From a checkpoint of a small mixture-of-experts model trained on Wikipedia.
Size: 15 layers, width 256, vocabulary 8192.
Experts: 4 picks a token, a softmax router.
Training: 351M tokens, 7658 steps.
Below are experts of layer 5 (counted from 0) of a mixture-of-experts language model. Rows are named router (the router's row for the expert) and show model dimensions 128-255. Each number is 500 + 25 x the weight over its row's rms, rounded and kept within 0 to 999. Numbers have three digits each.
Before each expert's rows: a language model's description of what the expert responds to. This comes from a sample of Wikipedia text that the model never trained on.

# expert 63
Mid-sentence function words and abstract nouns in explanatory prose, such as is, as, per, however, case, relationship, and suffixes -ence, -ance.
router:514497460500485496505533517495529447502502525509496528500461507521520512524520499497516499497531535492484518478485529538530486478529539517467528505515501455444480482536503490488513505476547499491469535500453503504473489489518499505500499522509496516525481482494475460478510484452529499513488488551490513457464452488503456500491468514535518499498541444494506478521484486511465555564460

# expert 32
Digits inside years and numbers, especially the third digit after 19 or 20 (20|0|7, 19|7|6); also markdown table dividers.
router:512532516487522514476527505491481432484468494494492498489518494503485539515531532526539486491517521509460483505482500530496474509541486530469518453535525521469487499496488508493476465522512480494468512488449496496492512492503462509508465507461498523543502486522500491505528507449534435501471477506515533481507487552517509505459486512520515464517517483474481512482479510490486536522502

# expert 7
Subject pronouns and auxiliaries like it, they, has, had, have, plus first cells of sports and chart tables such as Chart, Spain.
router:529493518490519532479453506474467460466499502461497498470474496533489536499491487483503509527515521510486507460501551500524490495533525506461529474522504511509494498474479492484491522477494504494490495539468558509499491514536487533479510513526527509494500514533490496497507498468527494520552498540473530500481487505511525554464505490558494476502503468518470505527477512482450554528491

# expert 13
Pipe separators between cells in filmography, sports squad and results tables, plus word pieces inside titles like Ge-et, Me-et.
router:503512503501485510486496470482478476492497482476533520451457505520497497522518517471505458507491500530501482488463515476515491436540505495471559458489509489472485505488478474528504496479505465483441507502473517526473477491486472500462488480499499488520494531493503513468522480530470516500481480508448502473474489498529515551504476512519515450528498443472511446488481501520483542521488

# expert 24
Nouns and verbs right after articles or possessives, such as the remainder, the average, the campaign, plus verbs like found, took, will.
router:504504519526504477473528518433477452509503459496533483491470555492460531548481516479550489523474509484466536444486525551522499497517487512462533511493444479525477493482476492504511508481521475500473492526492553525483512462475496521449434479473480524500501484505498433490514500462499504521545516501479500486508489479495487498463499514510529486477519491510513485516482529514461526531425

# expert 19
Line breaks in lists and stats, and "born" opening the birth-date parenthesis in biography leads, such as Simone Addessi (born.
router:499502501541496479454491490499494427513462490457519498511497525507480488519520481443476501504519528482489485466469487476510502455549537492482527501480502486538503483485476475508474467505525548489500490525496520512463528541514472481479492521490506476499498524532447523467531504477530492524490431522521523488516479464512518509514480499497498515511513463496509486521550514532506521511474

# expert 37
Final digits of years and other numbers in dates, coordinates, ISBNs and measurements, such as 185-5, 195-9, plus country and state names.
router:525519482481506492495490500486456452461514482490498509517520492471495504501510495486519498506544477515493499478471496491470441459546508490477542479508518501528478490502498506497468509491545534492502507511458524501528501487493476513529469543482520476532469512508473491484523492458501471527491458538529514481489509483501494493513517518531514494501560473496507478508502532499490543568486

# expert 39
Common words about someone's family, work, school or career in biographies, often after his or her: work, family, were, school, professor.
router:531508462487523518473494495477479448490472489473544499476450486519516496489516485481513495489531481494457516486475540508495472503507519525476515534506496473490462470493479448514484487492503501474463521513485484551491512463462496524472452521541508462490497492483453471473528485507521474517513508520504507473506477512530482517505499488518496529551521477524510445517492499526430557550475

# expert 22
Colons and dashes inside times, scores and numbered items, as in 2:29, 1:35.01, 2-1, plus pipe cells in tables.
router:531499500487531491475541507495496467498499496495525508459477494480485514543508462494540537549502548486480508509498495501527451492569521496443528471534478504479500497470489471496520496518486535459435494524467516540497524475469492488475493505498489504539468484529501466472512548480490438506519492518479507487497439478504488502470473538495489498514493480488502514516508504553486528560494

# expert 52
Commas, and, or, but, semicolons joining clauses or list items, as in "established in 1882, and was contested".
router:523513503502534540496459488468508471484458501522526497512503510508484508521519484485525483518520533515476497509509504480532474493544543569472516505498502480520453467500513503532485515515516535475473494510457542519477535465513501506510434497537527485501487463518470509470512540535516482493494480503497494510483486472502476504507487524559550464499491491522520495523476507538461544511475

# expert 45
Final word pieces ending in s, such as plural s, Latin -us, -is, -as, in names, species and plurals like Parnassus, schools.
router:533491486489532488500523508445506453518510476481507468498483512504505498515481466479546498499513493530501494484487539458489474480535541477513529477511517491514439484519500494524525545464502492494467503502487524519488493485534490485454423527503522504523515488513497511510521533497489503461537479495505488457466474497481501495494520499529494482495501501516483479458481530520434525555480

# expert 42
Final pieces of country, region and nationality words, such as Danish, Swedish, Moldavian, Auraiya, Vijayawada, and States after United.
router:549493480496492489466522521476488450486526506465514465472497495535513511518489486518518495527515510525478543502487508480456452463550509486486561503480498488547499512500506465508490485509519508485525533499475524519466539456502505475500490499469514498504472474516493513523489502499519460491498475503491435488511464491506511492522492498512491486529495477530521474491511475504464533575473

# expert 44
First digits of numbers in tables and citations, such as 1, 2, 3 after | or (; also However, thus, and French pour.
router:545506490504504535496515530473505469487485484502533540499506505514497517511469502488551519528492514516483501485486493508519472478546532507467510458472473486505451454524476487521509497498517525468426502515469553506507521475506506522463500527497506505475486518485518492483513535476502481523513493521502507457486503507527506547476498527506500493506520469479523505493521490489452509518437

# expert 27
Year digits after 1 or 2 (the 9 in 1947), day in weekday names, and past-tense verbs like established, founded, joined, elected.
router:541496487564531492487495532472489435512494487481495477516494516499470511534482484467524516490535489499467492495483523476508484500573514496491510459539492497490431514491515492543477484502476527468481456510461511500463490520508453516478474486491519526495477495543503480493502533481489501502519531535492465501529465520538494529500448493531499482462488472518516483527487514530508553543486

# expert 34
Forms of be (is, was, were, been) and words following them in place and species descriptions, such as located, km, beige, beside.
router:531476481501511497481518501509504436475477490473501494484491508507460514523509518512531464481506499531472546476496523489514496474537547530457511468557475489498468494433506495481490490506533509492444531517457528525510491548491484535525484533499497495501514531516517434477465506527535511512494463517473532505478500501541487533490480505530496521506537495537481505528450530532490510547487

# expert 46
Final plural -s and similar suffixes on nouns, as in Colleges, Medals, banks, crimes, Genetics, Links.
router:511503519496508518490476503463467454468463478478496459514478502524474528506498493463513488508496495514459474521475491497484477448512512511451527472503487509480461495482523480523504477492490516485501492516488514536488515474497502514500498509488500483517488498505516505453516477512479496482504497497501522434507429491498480517420512505512521452493514481517494473518473528527491520533452

# expert 1
Word pieces right after a capital initial in names and titles, such as H-ung-er, W-ok-ing, T-ung-sten, plus stray digits and BOM characters.
router:518481534503542547471474569519530456508495459465540515507478516502496512536511507503548494516541520528446518505449516539531487485513524525511568483497502472486466468497494480499488508507521501473444498549487537517494485510464488482491480519475502461497523484519497495493515502535503482497510484465475518482525481490532486550482454527527505488489495504503498492507493493493494513548489

# expert 26
Modal and auxiliary verbs such as would, can, will, did, does, might; also digits and name pieces in coordinates and table rows.
router:531506478465517556497496510510469459457500494455530536478450519505465516557485496484518491516527533506492477534483495463533487450567469516511564493503460499468468485499502485517500488503506492469490494494487515539479501523487490493488446505494506490505475494513519515494522488488479488504515463493520508477505496448508516539478433475555513493499524450502498517487507464498477534525512

# expert 56
Prepositions following verbs or nouns, such as in, from, by, during, between, since, about, before an object like the or a.
router:510512508494540493478534472506475456474507526504549534506508500500497521514484494486505506483480508488427517472486482466528493442528514485487508495522468482483455497517507505521503522499488510468458497533463523516529518454468482494475447484478500488519519478536463460449509503489513475519496448514484475477523489464494478518510483501554471475472492481508539482499504523498503521541470

# expert 50
Plural s and noun suffixes ending words, such as coordinat|or, locomotive|s, bout|s; sports nouns like games, yards, Cup.
router:504443506514487516514509484502493407476512477464484509510464506521483500490528543516575513484531525508472505515444519516506475495510511501492504505521502506508487476501493518517470487495482506484518535505492542521495535498513453510531497546523532496539504521515515444481498474490512497522495512511507528453471493517496495505497509515513529537523520495502463485564482525529486554542472

# expert 23
Line-break tokens ending table rows, headings and list items, especially in election results tables and sections beginning after == headings.
router:501489486507481481488476545487477468495483451496508490501463475490461515524515519465533485527498496487477497475415495491474494485529511487470529505524490481492487481499484514554511507480519486484479498508481542532490509514488511515483477499474498488479487480516519449472517489476497500507509430514475510476459451451499488513491474485561499473499480502494541459513455527486496517531488

# expert 8
Word pieces inside words and prefix-like modifiers, such as b|low|s, relative|ly, non, inter, political, low-risk; also | separators in election tables.
router:537492515465506477506494506487489455502462463499520495472491535512472535502481501500540511484519524516487529507511496546483497497517543513435526528517452521523506541459478480476477492527509519483492514502472542551495477499497499503504480532480491499494516490529507493491525479506541478519495469491466545493518476486518511525468518562507518485539484524463505486523462491507471502529450

# expert 25
Inner syllables of taxonomic, medical and chemical terms, such as Croco-di-lia, rhizo-to-my, Superfami-ly, Fluor-o, plus species and classification.
router:502468503482523489501517537484498455491492517520536470453491515496472481513520475496486451505489500520499532519498517512478441512514496480493543485513492513500500459434483464507500516493524514513453507502480529509486514475474493502513459507486487521478506500533495508471501504497512483479469466513492495460499501474492490523490488503521497529499538500512493473496496483545473491542465

# expert 9
Middle syllables inside personal and place names, such as ar, man, or, han in Polar, Emmanuel, O'Halloran, Sherman.
router:503465538509479503469526508463514456519529499484521503478464521482499478493490506452522481520500528504480523469497503517475488513545487510497512497530539467494508517489455477512475507502521519458462491517472522500534505471491503529505476542488485494522510511534515496480561509493512472517494521490483493495482500470455529531472500520492487470520458494483498435515502539496450531510498

# expert 20
Mostly the preposition of after nouns in names and titles (City of, Member of); also colons, for, among, → in lists.
router:530506485512496480502496518479468460475441488485489506531477515489507529488492482465531500485496549507490532488476508509504468476551521512487554472529459488499472545461499472515501488522517531499467498519478505519517524506477493503499474482480482497502486502526467469507498505479491476522472467514465559461508461510496487509522466525542497489455504504489544466465496512518474530541471

# expert 30
Inner and final digits of years, measurements, percentages and table figures, such as 1329, 79%, 12.88, 1885.
router:533478515494515486460557470481448447515490450487538490470474510475476517512516449494518488492531513534482501482462487503491456475553493503469537504505538490503485476464495500468482524500509519520504507553452534505510491483470502522504477550513513503561494513505488514499480516462491496504523477517504512499506485471496508484489497540523506514489521496499526501536497489541466569539438

# expert 21
Single digits and numeral pieces inside sports statistics tables and score lists, often after other digits or between pipe separators.
router:536489458492499483480524501442494450513498486471539489492493512489478549484490497459505483477492519510502505471495531476486466465533494510497510499521498445515459492495515512509496490496515497471478542537476553497480499519497447492453495557543485528538475542544506468490497496471550517486521520531517534496495463489513503504483506494536526476513470506488505515502489514526457540517496

# expert 35
Whole-word proper nouns and common nouns after of, in or commas, such as Washington, Austria, Jones, Dog River, Hospital.
router:544523463505493507493493505467496472471473509459532503492487509535500538520512515480516489560514519501489514462463528473509489477545511513494510486476475489513505491500513491502482499472529517493502517525476516504454507444500503506489491547521504487519510500495506459461508535490526465489524508505485484528494482475514455527451498507517538470552508452459492472502481514508497513525434

# expert 18
Word pieces following a c or g, such as tobacco, inaccurate, Antarctic, plus digit endings in codes and names like Onogu.
router:528477469514486458510511497502490458469475479522485494469487504462507509478524466522525496476533513506500538486470542501511465491557512498476574530517517487488489523487493471493500482527495515490490528496482550523513492481496499501506489487534499434507466473503490498496492518511534482528517458524518493498468461465522527534478504511548542537507531493470514466519505517474440519533465

# expert 0
Short inner or final word pieces such as th, st, out, at, rd, as in Denmark, Without, volatile; also Film, review, east.
router:495485514526510490501515514492496438488484485474507523492498538503504514502509533509485498468511534514482512488454516456507496496531531485513530512510481493494507531479500454548497488482479493496511505502439568494482524483532450474499499515455539517547535499513526497490495513484502483516484442520515504458484483494533495490488497491537502484524486515474521434546462525475516549566498

# expert 40
First digit of numbers in table cells, especially vote counts, electors and career statistics, such as 1,786, 16,548, 11.
router:555517504497510522463484541467509459505464520501514497498500501520486514495524541481508491499483493485492499502467491490488492484588521519483523459492468479498480511483506504546504492493499533470456504532489510532488513531512483522480484506489503490493514537502506475484539494475530485489507489530465517466495453473530495528491479487503495501455502493505472493491462489512465502538491

# expert 4
Line-initial hyphens in infobox and list entries plus pipe table cells, especially election and sports tables, such as credits, "Conservative gain from".
router:512516461486495480486506530471463450454518490493507491467476482497479503533532514504520498517513506499499526492469491493508460460514510519470506483487485452504479513469498518529470489489486510492470473538473520504511515526495480488506506486463508532539532512528505433523514511522472499496474465535471532477497454505533484525514465512520465490474511499522516440508488530503486545538469

# expert 61
Articles and possessives a, an, the, his, their, plus the nouns or word pieces right after them, such as a streak, a result, a-g-ility.
router:509480485480554531457491529475530464524467473520520481460448512520477541517523523499509473502491498518477484482461517507484480493532539519455533494492520499501473505509507501515514484476456507502465526545473508531493537493468497518441451544512514525519515497526480422482525483483526497509495509517469513460499485482515450480480499503519501518486521499469504482507471495525463576524492

# expert 31
Past-tense verbs and -ed/-ing endings in narrative prose after a subject, such as crossed, rolled, abolished, moved, won, built.
router:509524490500559485507490493501482441480489495481504524511491517502458502488486497497512537476508474493435503507493496464528476456514498523482511478541458507504436518515504493492499489532500486472502463540449529547486524505470446474489431551500518487491469511524486479458499523508497498504516462524455490504474505465520470505529535508509461540478485479545527501518486540524498516555463

# expert 3
Early fragments of multi-piece English words, often after prefixes like re-, con-, pre-: comp, cre, dic, par, phi, maintain.
router:496487470521501478494475491479503419447470484486491519510534545509499524537481504463507465499514515493458520473458518522537468450536502480501504484482495486492507505481447512521529497551488501487485467531481516515500509493498507467520463539512470481519553491533470468464501531515501497490521490509467516483487501510531494527437479500500493487451505499519467494475497490509462530520451

# expert 2
Relative pronouns, demonstratives and clause-openers starting a new clause, such as that, which, who, when, where, this, there; also = of page titles.
router:516520520483565540460524523494494458490477503487534519498481495530483548536486476450527483527565493491475488460490502486508507489528508544485509504531493489509508470451521485471467528485519517451479491510472523511453505480457523496469496541488534461530472529555515435467507527477503472503486497528478537499494463504508483504495477502516506454493514500479498493494491516515477512516440

# expert 48
The prepositions in, on and at, often starting a sentence or before dates, such as In 2006, on December, in her apartment.
router:549496465513527485490496554467515462514455497491538506496503542539490532536528496469536446514512498499465492483468494482499500496536485526463523488535506480487503480498516491514502473485494500510485516548468526528495513484511503493470498479511482485544484498516511475479513544477486472521480458501508526469525443477492505507482479501539519515506534522541497504486492538511504512499453

# expert 12
Adjective-forming word endings and nationality or domain adjectives such as geopolitical, sympathetic, carefully, German, political, social.
router:532485477459501504491475490435468448527508517492501476483534508514451522489473517505506482488521531504498544465475523496497467492540509492460527495519469478516515478498508478486496526513549475480486543499478516515459542488487481492521469523461534494530458515551485491485523551489516472498495477536451496506484502506505515520507535490527466500511479470469514523492464503509500531553444